{
  "n_layer": 12,
  "d_model": 256,
  "n_experts": 32,
  "d_shared_expert": 128,
  "activation": "squared_relu",
  "normalize_top_k": true,
  "balance_loss": 0.000122,
  "balance_bias": true,
  "groups_per_token": 1,
  "norm_eps": 1e-06,
  "tie_embeddings": false,
  "optimizer": "muon_variant",
  "lr": 0.0166
}
Below are experts of layer 9 (counted from 0) of a mixture-of-experts language model. Rows are named router (the router's row for the expert), up (a neuron's input weights, with its number), down (a neuron's output weights, with its number) and show model dimensions 0-255. Each number is 128 + 32 x the weight over its row's rms, rounded and kept within 0 to 255. Numbers have three digits each.
After each expert's rows: "comes before" lists some tokens at least twice as common just after its tokens as in all text; "mostly gets" lists some tokens that are sent to it at least half of the time. This comes from a sample of Wikipedia text that the model never trained on. Tokens count by the router's weight.

# expert 15
router:140166220077117140038150078106127180114071124135105134126127123117089136142141167113128136173083103130138125213142112202201121093149168085107124139095138163138124126136134141163118145145114128083105159140092142127134160158229119155079133152148117116181153188153101241183113169119120131161144162133094125078168175131113163124149186169099094147086107127113142132095109140122023129135126163134093105170124109112086143077055145087093144132105145126155114108080129074072124131104102118078173119202113128149144093158129139131171158130134131146165109171146132098163036128116105131152124064114138169102129135110074084152085162133126139173115129128099120112144119134083156110122107140133104134117112098085112144128133150132065135075089167079088121106132129115143144145116093075
up7:207131123141134126109107082122137167185139154121146147124110130186157121199121116106130107086121087149134117195132138130189107114151112152111091143166163177183138127144177130137167196133150161134118105129063074134123143144108141102058110094092122083166123150096134108123117189137150114190189173090084123171092030140138133165153204090112134088131131108071172127137184084069159127184143072093065138162132110131090081140081107092153096118119124166118105129142086168131100144123062143128141153131094086118080149123149142133179081175073182099113059182138160128110158159112125120165144170109090128164197153097099127111153154098129145084104118086133103175107109085109137164097145136085150145140141173105188130099110084103169172165107112112125084132129129126087095101116115098
down7:138107151086161117145046139148169123193120116111170109095064101148092151136131090162183133159105142123128118120099153108058106130088101124184132088191143129122154123149110095100183127146096126137159100152120096107130091097131120064175116198093160083160108150156114090079186121140134120167159096050095122083097120143162100114116145119158139117143133175128106156170175111064147105152146129089172168116046187134105070113127138170128188147156115163168095166172143134142120181162156105159184114146130144162086127117153136136054137149130160126106098166191090187146097112117104140124138103110133163155165166095124131103084153160126129109175107164129176187134059122111111145116166138073136107089153169090060119081082110112124053158171095114142133158095120115155098082123098073
up8:123111105101051172106103132106154113100136120124193121138085030166127144140155123089140106147101134138149118167132150082116086125064119095116157103107081114063128120139106098118173094088120150117098163107109134111089100176134149166153150176064161128191143110138127095078195113173120113154112102125128135169149122184076164113140123187084131152104148133098163180134154166073148158127115083089112164164175172076063101107055183140137129079079175153181081174113101084133116184120086099124173124113146168080139192160144115149121132162047119144136110165156106149094123111146158117109103122157108141107153140177101138170156147128143131150122200136175164151141145129159116132135095139080138124156162080198164146098134127070088071173105123060106088120143125134132130101162169140
down8:106158087124082164129072129163142162178188150109196135104168089125174116163173146154114096135103090112110127108080163114148187111121140137192090095117070116137201110085154075142133128154123088067115135162116135142148174090116100154183171140119173136136144146161135126108104118110108089114145148107096143169128123109092112174149086150090150069129096074129134114173143115103089143146084092113128106097149103074098150043107169166126125105139140173207163104090113103126133109111082105180112110135160093098127112127201180204122187134051103129107127166134158117152198142124156153118176157091114108124129134118174125131094151072141107119151157107081106087164107153112109170126149083091151071125124172140128184100065140187088107146117146153173195108169113176117126070120160133
comes before: ".", ",", " of", " in", " to", " and"
mostly gets: " located", "History", "ible", " along", "weight", " services"

# expert 28
router:205150218097175105060124047161127172140075118098123131147150130110045152192143166143128087206154136184127155131126145136154124102141114128129103125086163103102141157112094143152108118124067108084085163143093169119086139191178101122085093153128113142147155188151149177125116145113113137149120114110156083118127170133178121129117172163119120141082084085143174128110097116123123090073119111127098106102143140162128222146147130070087170125127139150155122143104097123081111126160063175085142067162055131119147143147099119172175135126102103152120099107126143096112055143108087125143113091102151128170160121122104083160151152161078171157113111100137197132148169152051179112111093128165116099100137099048117125096108171116127125102115096117109182140145133165120086133087148171
up13:174119098089154067108092153110117143110125165110186160132099143088144152128143126175070117134129181134162157128107147194132161127078096125125134159116199167122117172211161098150145131113086127088060082076093127134119136074158170155084168129161160122199119088129161141162093078124088109138174133076122189109160130139148140163075155180127122159083099109086121105129087086081174152112103087128193153150137087173113129095139147103121179108114108126160121154151067071128159112113213130138152133056102126075155173138135058166112118136130150126105168141158173087083183160113091142178074146114124140153114113111117096112114127116108128150123078154124197144159141087134097094119104137109080102138039126171167126168122130152131123145100076147166141111097108087106152136070148165
down13:129124143125095166121116148092122077151130159076127087116155181098073135073090087162217141119124130178146140129120130117120077198140143141126153091136126196140174166177114144121125126151152097146164083067151114125170127133108172169147070041124106068144086124119206134143128138209187067029139097190121071135133136136133149112117114155114064121091092111104112165135111157092108100114126133149108104060122107084151106101101147142130138204156142101091128089101140149108130127091159139132143161149141166104104161114110168178096128134074128125114108118087075112104131161155097135183115152165187100178134091131148135132178096142138084155103133095173113150053077138071153176160173122142076135114150148185131195138102151128134134090121137128124131148155123103125128142060104118
up14:187109159086117140154129127089133175166125127105116165119204144113095169126164119096065162092114157133088073102139107130142144081137104101113158075108143078102127106114068129148098057115131119152098112119129160128107151159162101153134116147135125157137126136133189133107127121106029131132054144126179162138134142100127071103128195138138157109178093104128106133121130108138113088127121049121116091108118102126143142106151160128138153071127146049149122061162121215174175118083099140054164088102120124115092079131096152161155184168206153117085088142204152113090117170114115124118179111115139082184149096160054162195193140172104183185119102089129096163142130102135116104180146119129130164169120163137134153186127144128130130142112072124145173115154144136081116137154117118
down14:141127097159078100065128133122138156125137137099084154104110115145139176134179068146152080125158152167148106089096099152140145141154191148102104162061146088212122098138074141145135162138162183131128095166130127162094156149132114187106132092120106136178141059087061186167140134178107085160097124157173133109142112088135118111152140120110133103145174111106147103123126073079146169180122141096108163147177143158116164165131171086142079089099166129112090110100133083109092155098150161162215110129138178136138068153153113128140116125086119048123135163135173120185180134147134122126180134096192176195126091119126147131109104100132114103109125087117122066052134156095114165124079109140166086049104168134136130086168149140131153119087165131097144106152089054189146134119087127
comes before: " and", " of", " in", ",", ".", " the"
mostly gets: " politician", " artist", " brother", " father", " leader", " member"

# expert 26
router:195135149170079142149151075121091144073134116111147154122142108142127181169153142196130172120146113100154163138121176126121091076103156120107115155087149124080131108135137182180062183120127135106087113138118129152122121127153102136107084167095076134122188107169120199128064199092060086110153181096108112085162144166113110157148127105088107128139128138092123207068146095117082100168106162125106146135124103144123110061077121101107110110156139126184126112115183092127122150120121163146182071109094135106175119145100150112169096192166140175169152151137166075148091147116130165119100098058127128126138133131089115169109115145139147146089129148052137159159110134133157148118157155211111109110174086095116135131093087132091145064136162142063138104160133222113071161103157168
up6:136180163165089082112136112088139135135095137090128186092096121168154109185189135041146127118141073114118144095110203131152116173077130110212095156148157107100136168144121105110076192130137099133157132190123105145185106174134129167164122149101130114094071097134107162160137145127135090129116096083160095139097102114127105102147142088169137164090117117107088206131170123123099102097132121108098119153153076142111109126102136089150138079110111161093244107115144108173133106140135095142170171093113132104145118149168128219083098132150052100143153101099071115156106116174183089127143126126118101106138158114156134132129107130163149057144176088094125125095186159111173121126137187206120103160084098136133074134094114136127111135170113120094131132101155198099138121170194149
down6:111110125184136118149154168111145134148116098126123139133110112171143153150223156113120134150133109130123085088129139130099037152140130103134137174091177112159153158119174123055120095083077099133107080195119120148154161131070090106126164149096088110055155137089018163188091111188166126092128118035125119076108145127150153112122073113148139176120113111101123141134096115106144171122104121158143137114112146086125135122149184144132160098158151109126130083146151178097144122145095126194116097146153108075108111113123075139146203107147131100161074132104171108138145129193089174159165158188151133148073101084137107168143119097101191131168095142189150162166116103122066197114106163091096127135099167122117158137126132119103123126156081076066094157152114118146100090182152148
up7:180113115151150120110107121150072145105139145115118122124076139115112089148190144103115183178129128173159135132116106153118130174175145097177168146082124091150133155112092149165153021128148123150154140123144077107091149108143123118128172202081149126126108107169104109157148133129094154117124127089151181097133084142114073191123139169111172102122112101170111153130126085129082170095097145167106126128138112126147136119055114131072177162185164126145147172183100112108087154155097182113123173128087139103102120106118160100174117118126143103170107155146106157117131132068165160081106134120130132140101148150112121148187072148134140213160148086102101122089071148101142092175092106109171127053104187095154197093063093077114145074127152101091107181136157174043053152161115136
down7:081142192134106167139144163115147148152117177132097107079170124075081166168149056168133153132077124088089158122146135160156035119139122156145150102124112151064138108199167122129159140159116158191131100074112146108187125164092128087151091131111155169079169128123134128132092109170161123141142124167188162119180102088121117116152121148150183143097124069116191126152079116132122108148093138072059122146091142097106171137154106137100093162101120183065112167112121122060110145129114121122122068089167059094146095129096124156117091136128144056137171151125132106101087112100119147174160128083192081141132189136081112092127120166129121124139167128150149180114091162161088130131097185114064087134105197115118125150126102128166122153089133126200169112107136082132156122098193144
comes before: " ", "\n", " The", " In", " P", " \""
mostly gets: "•", ");", "|---|---|", "′", " (19", " List"

# expert 6
router:173129190191103176130115053125076118117124121129094187105136115074115093085157163133103134098121112183162138191152113165180052124126182105071063157096123121115126135138130128170087153155095158111106136179123137149094124147230100117117119129127123132091175128144102140139125142167173148187193108109076123101178139120138106150141142085112124099109123105092125140081119106122023112141121117061079131121107128089129158112091089128082131071125176103142165110093138101082117161170134177098156093124094131123179150141075165129187144181090122143188074155133160123186126129142113147092138113088119129149169165160082121181074105159129142187109109190083149160163118111127183110135118144144097109095157109084110136152087097131090146150081142102073140103146149169134114187098133127
up13:115164099140135112145117061158195144161098137179120152150184109075148093123179121112138152162116140126135101179122085097059074078082155086172156161170163155175144123106110089066065182112120136128100126116125096102086136132183138084131107106105087110135175111137123114182099125142127112156207162096129097167170177121133105117135152176081147120151151140103158144136134093121061098146183078104101100121205105105094140123123135104086100112118189102155082101084115115145168097163115097095174116073143051154112158088100146102102153160113114128152062168131195100120173186119092122128142145100097189135178118120139101076170109160111149168149063166102114160141150079116171103146158158121103142123126084139067142117172153144166167121118162180163105146144136139066116149089111135
down13:129178098124086092161166147076112131182095147103121092202084102113143144125148122172129140138145112110125165104088151084142126081093092113087105108147174138195099160076109114117133128162077133160112103115152109153142174124092092071115155183065135085147123081137148125126100108110171144048195177143174172119115142211101160114128137149105145115140079168146118124138147053156163126122142112156135115169131108110085102104113119146085154093117077093202152150145120101145105122175144129195135164120166150157127140179101130121101073116102120127120099115089128083093119112102121147188112069086129120193111073130153160113115131157092160170161060128130117132110193139138092151060162176180162125159154114120177145130170106157144110134168123173118125113120150100088067029132197134
up14:110106098132104135105101125147108091160125117090111178081127105111120103150102177094132101161175159126187142150092146122137094105083150232131139109119173102104144147133154061191123160126149086103127117153117174194119128111130110149189076112099116098197148111125210095103091120151120071154156148153106121093150199155134113116044119116135177102114111143128153126182116125154083142090147112097115150112116096109103185105136101107172116137091090136127168112166193160101093128164089134123119136067092140061079138171093151169148111099141101141180180103135158077104188119107164109098108144065167152129160069157123099122100102123123169096118157095129098177200143124168101159051149206123112106168125116151161142119151172138095179109125196144112103059136111128113140165130128146
down14:100095112173108134116187144159137163085126120104108137142079120176096119120110084175094122135077118111156131132085108152111083149115089181153113070182166131133146170130115168087181081079183113094064126161131176129145124142055102099156053140111148136178097127121120101108069188156099203143109070130121148127149082086112169147153134127193145146124127120142191168119108128124209147097097074134083166122078230085158086187098085185079115087129136139140083133079120149116120149066122164143130129162170135128121169154110130131153157134158110076098151134157096132105114099120161101151089127165124107151121112132119139086141130136147180148144075152164161124170132162110045118146095128159151132142121096141102095144103153174154170143102110125127144136107197147102056130117060110
comes before: ":", " |", "\n", ")", "N", " /"
mostly gets: " information", " 2003", "Release", "_{", "о", "MPC"

# expert 4
router:118149215087188160105161107167150180065100143144150086153088121174105196149165116158087072182125096104140149148101143177123130116132120140061138153108149080080120125090129150104105149127109096105082121083125126149124128150160129141097076243109119121114109109123132190168094132082057093189123160085091114111188126119137138149094158149141103128118114122158125128079107115122155120101099106114128119097127074132085174106113154089141185093137119126179106088139090069137132158161112196136143136159097139101152130139178246182132136134120109155124107178129118134110092137085105106130148068129118168123116135102105131171148106175092191170108138076078136132146135187064116150086129109174041131133117121094086146130101134130082176144146122129108154136171176119111097169116142143
up14:114171070101161141110142100134069098133152067153099138137109181141129188115172101118084136111090211149120136143109108168125106113122142067148154130103140073129148071109104100096064163140125159147127152149163146165187189116134131163168102144139095173124178155188093136162096180121158121140133165144144155083083048158162142113150137108152155147179104153201093153096153132101111114116048055142122100110119075089096164066135137138123116158149080116154161150128075111114137106177158188117197095148094122159146113161084126135181132110152220119136129119130120088110125193129120149102130139117135148074135098091134139124139118136130152160116102108153094131171135146141141101075181159112120177079141082158138109101146107115083154061137166128187130045121089147093154116099072094
down14:088124141120054145124157181120118132125115150113158100083140136123157123199173110078089143144160118104148080115121152090106134111097169105199103110126160146120119128156135144110093132121196171139127120219119136094150120212122145152077186117117085131116088079128100049129115173115138096121119095119156157107097119150134079155212038136117062159123166107104114086176105108150100169163139112094158128082179095148145157123067120165096150166114115078145108076125129126143114179188144052136120153150133062094102089159117124124049133138074113160118169120152114190095096144142121114167153093192098145126113122139132114091123081142130182131169141102140167106152136096132123140117138145183165141163091096114174119104094173087154142122104181101111094111076133134172120161143198160
up15:133137176168108153105151147151195101171091102152166121072164114122171155093141141126102089198147106152119122143086151163166133109140132162088115079064185124104152128152152162135131103156117061100105067067113097144129096204117158098121059124090140156091116189149115146098159075141095116114162115104106122137112157141123152073121137087179133137182147204184133145166145056073102181052126134112129154106166140114158155097145123163118153110198151133146137135103103066169119131176139170108150125137130143156128102105142072073141136127149120150135147099106121144130121094161091147101133121055140119071115063140072164063103124107119137108080132134042121146158104154076135121139171182171110167109165175143112143129148129134126133118147146148067215097148168121099098160157088130
down15:138150108106146073120135130174124112034176126117141132144136186146122084168109157083150012144142136173178118132135165051116138106160105111109092104139117140107130085088122190128157143095108109165118083131186140158161112122110130115131157124141129135096166170215101118137103088106127103073134076090149142124181156178097132085166154095186133150132154175108100110172103095115104135086130099128152122152173069147114169095098132108151137166110093083099119097105127124083091037111109132154085147137110115140123110132151131111097132116159197113150153119161137151144172149107154129133144107194160102104176145127187076106113109136088114114119141142168128075147121129053106088138117164107141175133139153122101151123161155133124100149151068114073122135243169160170172205086155109
comes before: " was", "ed", " is", " were", " had", "ing"
mostly gets: " which", " who", " what", " where", " It", " that"

# expert 18
router:179138145123144153121080072190125146097091173097142117157171089155048167172144166139104138140112143122114167140086205137155121113158127098127065144135171131096110127117185161129112170138122190129106153153126193144087092150181070169123095146094071120117123154103080140114138172069141106157160174069141083118164150142126121151126156179108029117132092107121135142135133110120083142141122143121104158127143126148129176136149170078115173115150080132158143112097122114053069153091079125136154106129116181093165121133140178131171145133137106189136131150139147120132095147088101064133087091131141100104097160139160067134114117168056147189123071117119146108168112139042158142130084137157111113129147083057082123075111174133092149161133121101060152104110171173136094148127189132
up0:179159116080061098151090144152159152113087159183156095162128114075127140127099106132143123124129083143114170161157171115142074119166119090126117163120071196143140106148136097137151146165108140078093150190114192163158120142142078150141161125144059083145143206124094152123127128171161174166120168113128143170104075130120183102201172117112133052133131072095127161144156045109097169094095156126161132090145142089102118067136189158174094110122108145117104146153143127147170157112173076132125112141161098120125082104133087111119130117152165098078146158121116159124137138137154106148139125162123134089111170135162136073176115083180096131122150068110217179162151115090104129188178125090119106133115158142118140129113158137094093110087151082134062055133125138061086090169135112
down0:087145111141074142163109113116105130140109136132182119119122141102084114138142119140124112143118146147138123106155158130095146165142143123055125121172129087065138138118112147120113088149099109131087139149143140081072130107125147128155161113128138164169116136182161105055136137101104150031114103114093101118126156101110110152191067124099114140114121128162171165130097188127086170144114110093097137180134148131173142186146054110114095112160080138117168123112079120124105131166144155112152160151041125210146162106066143185118067186189218129145183118127123093162078148122147130127099142114082062140151128131125171184126121192180109119211160087118074149079119146133135175107105065109123179070221108091094115140107155144149074104142137155145154115144084153080155131132146131
up1:133131121144062105082100062108069146131154112162064124133157122081162073084183116093158125116151068192107165133113148151110152104080091118178126106087160148138130137129176087102145202087183159107100126149121124149114177099156122137148128156113139150104117146139099030139103111100137102138201113124109097141177118101115069093120128110162118082110120120163136120145142185127083156150138146128140165100174129148136152120162103167077154142109106158176182173122137136050114150116057113124191157122123192097109107142165162120132106146096130116078119100162159126134120140102152131091167184123127156140148151120129133141116157135075202171118094160088142135163143180112145138059101104168107173112181136064084110117075126123131091088137109095138070228117126132161105119191119063
down1:154093131146206131109158122130154145105144110131107101130145125115105186136112155150104120165216116199119126070125143101074139108164133136164183116137103140109161083118134113117147165145143104152153042151138056154116142075096131110143113116201130092118082092128126123121203132115161133101129067069121082131075150118149118105147101134116095094172182114170169110094135149137087152138128102134127126153032113146161166110161141162143127110128106155129154130153120134113130148151144089112162115077078085102144170119124123080099131087147133147137099103162162113116141109153118161035219057148139146138129236101161151159117102129091135101090141152146142130091102129062124132137149142130131131126124076122164085227089134187171153092099125118142165084105069169180128060130134108
comes before: " the", " by", " a", " in", " to", " his"
mostly gets: " won", " published", " served", "–0", " played", "On"

# expert 12
router:130122124132168141114111125185137184110075115160162127127116139168138127134124157197120087141127108114163146148094158125166125108097141106147080141156167030119160148085143134108088174141148171114103127099098194180086144180142117131106100165102080066141097120046114161131095135082125129189175165054130118126161178127059134154130147164127067180176093111121129123134106100083136105124080141150103139075115096149101145122130223092108118110152163121153107097098082128059107096172069126134138105114108144148132078154137164169143132146122127165158134149146143083126091113059135121161193096148158150174095170097156097141066109134076124175098145051155162117104083166106156116161133150165125108124162140085129116115119160120105164140174078091043153144114142140089157176163103155
up1:120120161119103144106127151152073132146112157155180119154143133135133119161100149088157153097139045120111089062161185095155073140090132082118106140143146177118170138167143124151169102151125135106078168094115109131088199164125110218105098158160097128114152092156125160182116109180112106177084131131162135128153115132157092095158194163167123143122088093112163099089137174144114082132114150060083098058109121115144135115134131167110046089077209104212133181160151101176063092152127091145139157078192135088160118185105153108095128085107142112142147128153131108149090146166113078099134136157120096148130123144148135219124103123103154154133157160124149144114126133196096146125126151099184108102088123131168136124096170141097074126137071154065170128120068107135166136132110114
down1:165145132105125163144074137058188083063129120067173114101173131092110175123154104172110129136107145179106112111097162142130095093053147124140169115163161205149150186107088111135137182165132119119088101128118160135156140133166139101129102047144167170068120214112089090057125150118077077156063141126134110126148115115137158176150086197106137176125173069153121153097175111107113119179132115145172102095131169136076072105180169125084136104118170129155106136168170100119102106117157192091128168128104125111132140143101174113167106083137067134136067142116104131119140178105168104181119124103110161124109155172086150109150146079155136092101101110195121110175120118130119190097115140128174131140121132113109126107154046131142102127102148127146171165112123094101152171146183125
up2:153154134109118135092106089146151079104130175126103117123113161191082156167130105106047143114147087127135092065134129134167099094076128175092174118074108113127153151169112094106065136156200157146102134158122154138113162149148155139110082104173187116160074095141126192136138130154111181142148139061152177106114158193084122168133165165162130206212094151120147113088127091107193085135127123108122112098160114128092136125116156150070180086136179101140122109089066109127139116116084133130085100156102126165112115099084186159095181172145137127146102093155175124129187175082128161118083141139181115139097145115101114108169121164142157143081083049130094117122148130132069135110157133100129167103163111162133180143150106143149086151171060129097166131140124154149070104077136077
down2:109087149149113139108129237103090150113154141108087076079136112138102125171132119091075127173091104175167106167221084134094155125158126078100077116182126095107153179098134112086155100106098191054160144105147087150068136173090168114155131138084129156187136110076197064170128135159088126090134074171141150113110175105113082111109094109097101123134145114096079127145129078099193157134169130126118113135137167128106141120141112076100126132166152148141067166165157126130125108202169161127128128146135185104159139079123057140088115143192150133152125128118203160109152143097167088145105117106069108146152099171115071122179107173148095128087107125109139117147099147178102126147136102112119110127173117110134140201128134175168169153132096146149171091130113133144077123105114153
comes before: " the", " a", " 19", " an", " his", " re"
mostly gets: " through", " As", " during", " as", " around", " into"

# expert 19
router:118162146118107117140139067118137081146098119143155151152189144113091160151151163118147088103188040177140157151065131178137073092140099174110140120097167127081162114101116138206110123103099078084087134171120123157182076142123060115117094134131126114143219151135120161158111118150134120121193162081127059110138153102088046175094158115122124131126145111102168099089158109086112104132057158094130105123119112157136156113120113133108180094120149191178150127141123087085116105188138148079149087116116099119141143136093110140192149165135132176117145105143104064152081150138088118097139083074134173181163160090167107117095156148181139133075125184103144168177140152119174108149125151184123131107113140117101135143067153119050157132186113169105146128164151165141077137117169132
up2:096139164126132129197130096157113127102127103166127101111087175134084159110116111088118082130112134166089106134145206100071066189105191119095115092123160134155155147186098114158133152154141098177124111090128146133074140148112153166128150133144127158159154168133145089135129085126133074149165186154096168098155141100138134169134144190144116124134176155198118093131131090139095151155096152110127126044143180091222129085128118147135043136168127092170157075141131153114109157105120130137131174126106138116146078124121100116132075143116138057103138213123125139156139115114103104082153104099138103146153094127157114099113093125213101170163135134060143096110158098123183152098061158151116168039165128111059102121099108136139139163162129094071154200116087142073159124123120111
down2:155063147172135133082121075160129155129187149154164085120155167128143097121168105101146129118161153159131097155112125153096073052130126042144126163119137118141089077104177139112133110114142085160134138127108161174130140068134114168075048085184132131153155123113157135131116192137104136174157115165168184147104187128138096123107052154127075121100134085171156059142136140118073144051123120158112166096131114091153169092178147128136093096132168142146114123077160072121117042134128102148155121103154093099131076097132130141183113078133153056139131118127127086161148097113160167162129139152184123140117065138120125120082123145101134129161132100214125154110095109134178162085139093146098157102122133126167166154108161041140148131141051137132115167163176109163155167152151120
up3:127181127101136129149183105146097149063157119148115112152148096085086145178115101171078134100156097141123219214130147164044091143135177149089183134136113114109158159080179165114148134113037105143056111200139094159128093130103117124127121161149131141130109139114154165097137126158176113151125208100119155136114139097123158114098108132107100097105128152143151086083144094130121132123156198088150108059170105116115102105108146185173107087129129106109134152103128130186160151151117066120139175132116061172072131167131120190187142169120179109103100111144075123154135139121108094083121070132117087138169136130157110122133177076193101129120127077168154164181096159107098126146161112103116174116125149115173104096093087100145113091125127155092128148129142092125112096123218081
down3:133198112161046109105111067124152060077105142120152155082128122103153122119107145114127149088119144132114097118091110093192182129190124093121081158094101184163198144141138073146169143114092166176095100122124108186114194134115176195187176127106159142120181074100116097137172178133090117051110166170087188108141166167160127075152081090075145100145123147103122102142131137176089149166122135160120110119093119115117148085126143131171131135111176158151114148132109077122123137112107188163155112140134077100185137146133157133080192107135134160142109116127118125117141107148105087142097109166120179147139112133120150171089171154160081158119087137117128063121169079144197144177120099104162100086145111114130118113114105125129170090114144207096124143163083168073098137102081087
comes before: " |", ";", " 1", " 2", "%", " ("
mostly gets: "–0", "–2", "–3", " +", "±", " Saint"

# expert 23
router:231176204120136171140158065087106178066102091140150116146115113171136097100152138175131133173122135121160190137088153135176148087090179099094098143131153128083112142120160152129124124136132128080071135194108125149122106123163116124065137106098080148165167123151119135127134131152053083121173081092094106097178157136174072181180137137101153136073111089119129125098153070125120047086061128128062153151102088107098099089057152090099110105134168138160135081102128107114150188146123189075135111154111152140145120154096144129154141130099086148102101109157180124167086151127081181106083080100183134156097169113082149145088165166139147119116130170153165166147130135127145120127146163150105143132157123080148086116091120167136157143134150118137171139149122166083129123086098195
up1:136097212113137153113127100124130160151140134132135142188175146085165054159062136133162163116085062142132153129093150130120037118143160150111114167188158162102126138080089134127119154077079155114125149144152167104147177115144153160132157183127175150134180112138127105091090145126115113064156117171096188156124151138143089127163136128094136161111122153149182131085131119100142058096096157156081164126090071078137142124176104135158089139108144173136081122094142147104083176149144083100152169140169117139138124099151130157166103096113160093104125109105072091155187082075103150101105126111173066088118117191087130140073172124130096096212135104049178153171109121142103144145124112103163091129111136092146107122167140190100081113149110104112126119083121155155185090085155190
down1:144137143071094106128110129114133061192194178179058122092121122168128111131156098065121094103129097142185099139161137098136070202097121133132127127130095128162164135118127119118148100085135120073105181086093138143188100158123085132104136107147080115114131042091119130113109133153148155152195121129099086116180123137105143155108102113121097207140169113079173125138080099131150135100119157097164168170154149113090120135136100142126124107104202173150183155146091148087117128113112164139187070097120067164148103150140123138131127143140133091125177179194068157098119166152168135119101137125114118118137106141166115167088139182105143072078097102075136145072140186163135133108130136142104122114144077115147151070121101143163083158126096097130140239147133179121116168214120113
up2:173109178142125178170098087151096142055126090175148083109149140151098150132099125152083108166131068103131160136140159086068121143133133104130137122084165098153143126179165090169054120122172122123126086162158139105087094143092154149066185094071184111104168112103126147141189086161108087140132143128098121157156181118103156165147145108169157118116135126177094116160142152158079212110058119088145209163130144143132097127127133155081170109047146146107120127082136124198136107101100089074123115165082139088141135133146176072103107146113156124147136114139122057122122119121079131131098101155103199109167183084131168156108147078167095171054122136118083088121162156172116074117101139136134116190157124123153150083153183100105120132127127142144176120120151131142092056143135128
down2:137128073129119097115172092131112101152131095126178192118098168143075097182087118084114143101155136158115126134164063113128112152084122121097177098120198159050069149139187154126120105094134097109121096138120068141164094128105072127085147135112116169093137115107104112180086149148120125099149132178150155094157068152103170170179155153118125096121088172079111060112153099149203165167124139102095161155164146138123128125114152116138122101105098169066184141093133113143151041100095095120122161125124085113139090115118137109132177149225109115185140140114119117135144039182129141156138134115161108104107125084139091159155136144125247065094121152110090104179138112139129119141133154061175182166120128106146149154152124145172150111119070111129125121120148137119187089098160128
comes before: ",", ".", "\n", " |", " (", " and"
mostly gets: "shire", " London", " Australia", " Street", " China", " India"

# expert 27
router:189140167117153142118139069146096182061100147145165084170120141115159103055168140149090130143091133134157133158109170148160128097106161143101097086133119093150131142150144124150136110148088137086088130121107121130126084146130088146092138121090117081161120182086094149117122082120089132121125113139104094157192137087216078165130150181120116161091092107088159129100101116086116046129093157091086133126134145123108140115081149121060155116134107125105149079077168134128143199178091188041159080160127125119157116137179112166137210143065110166129094116147128156135122163114153121080154136157148168140114190089104120093079139150141159162173074135146145183129116148095140156102133139173128146110155066087103131160082168118123116118175172123057223148115132196082122144131107122
up0:156132122135128173108116102177119144175122139176113175148197103157126157126125125083105079042168174060172112184127145083081118148134123122166201092142169067195095093182136110064104095133166135160106160150109077124103171157157157137126131140090116107096110157103090164164156123167093109126144192134071108141097127110123143131114116160067126134112104061124149122098119134042116104065151142103088166097140146128137123134087158172162105110104125132155192131149136136113096083163097126120200142096101074138126163111147186147130128158110129114160156183145142135064144124130097129081161142168121112131106158101115184146114108163129168125065110174145112145145127161142143167095128188137151119095100026114139157110119127082074155105175071114130129125089132125078135104126103213
down0:085088129163114124146155158178128124195106127080076137118108092168111119164092109122076131154105108059123075156143089119139166043186107115193144089084116091131122106102137127148157131136145130133101080134146122169160130156131167112123107086075171110216147071124159185133070084162111114126158164101103163126104088171093157120142164101144093156160166160095123081147055088132149135132111120122180218170156151126134168129071136139094089110144147116145131119108089066074155114118107142139093185107122173154115114127163075094144100188142115099130108114156153176134146099065195113095158122207123099109153135167111084166121125149127064144140109086111077167114154169104117178141104073123146130099138170099144148079165101114150136154167148180090146113150193122151140151100134131
up1:112100144109133105079139117209095150143180164098111119164106120136216130139094176089104105172154127170140154124147093121142118085104143157145166097099128127085092121138127135178109083104096151148116140138096129164140110109098090076157138075080100122121132139149096168059127149150151142147157167121153131117098131111152107168112154112202124188138115114130147062074165184158195190167055139125122130088148080095138131129107135123027086166084137130108139075144148135133138149169176090149120088108066180171096105090121139114128135136105128135131150139143124126133070151170132107135123166130174158147111124091105128162096094109138106108076162169116177071154110120075153103139160162183164183129095105118179092163118168120090045126151101116066168121106139187158065201149112097
down1:189100083137170137139112138135169114158188126155127134133072142164146062130132113119149153178173119102120115161125144101044108126091136143102198167108105067128167067109102165199135087115133103144118113153097140125140137135084044080081124179070177112159084172148108166081064166081090110124183170158135067195089091124130120150097110153135162135118094152167083122090128149140113158136123137102095103151120173172159076128108101118062170144124125149171126123162106122194132105141101132100108090104160124162137075182131096077112182185130131126099076121094123158128076166168159167118146147175200167176145142122123135187090108106128121119129195144087110122123091128127092163169145149120120121101098121159129160095124146173121105136117105115084134085129130107142135199085068121
comes before: " |", ",", " (", ")", "A", "ia"
mostly gets: "ć", " Paris", "ş", " October", "X", "Z"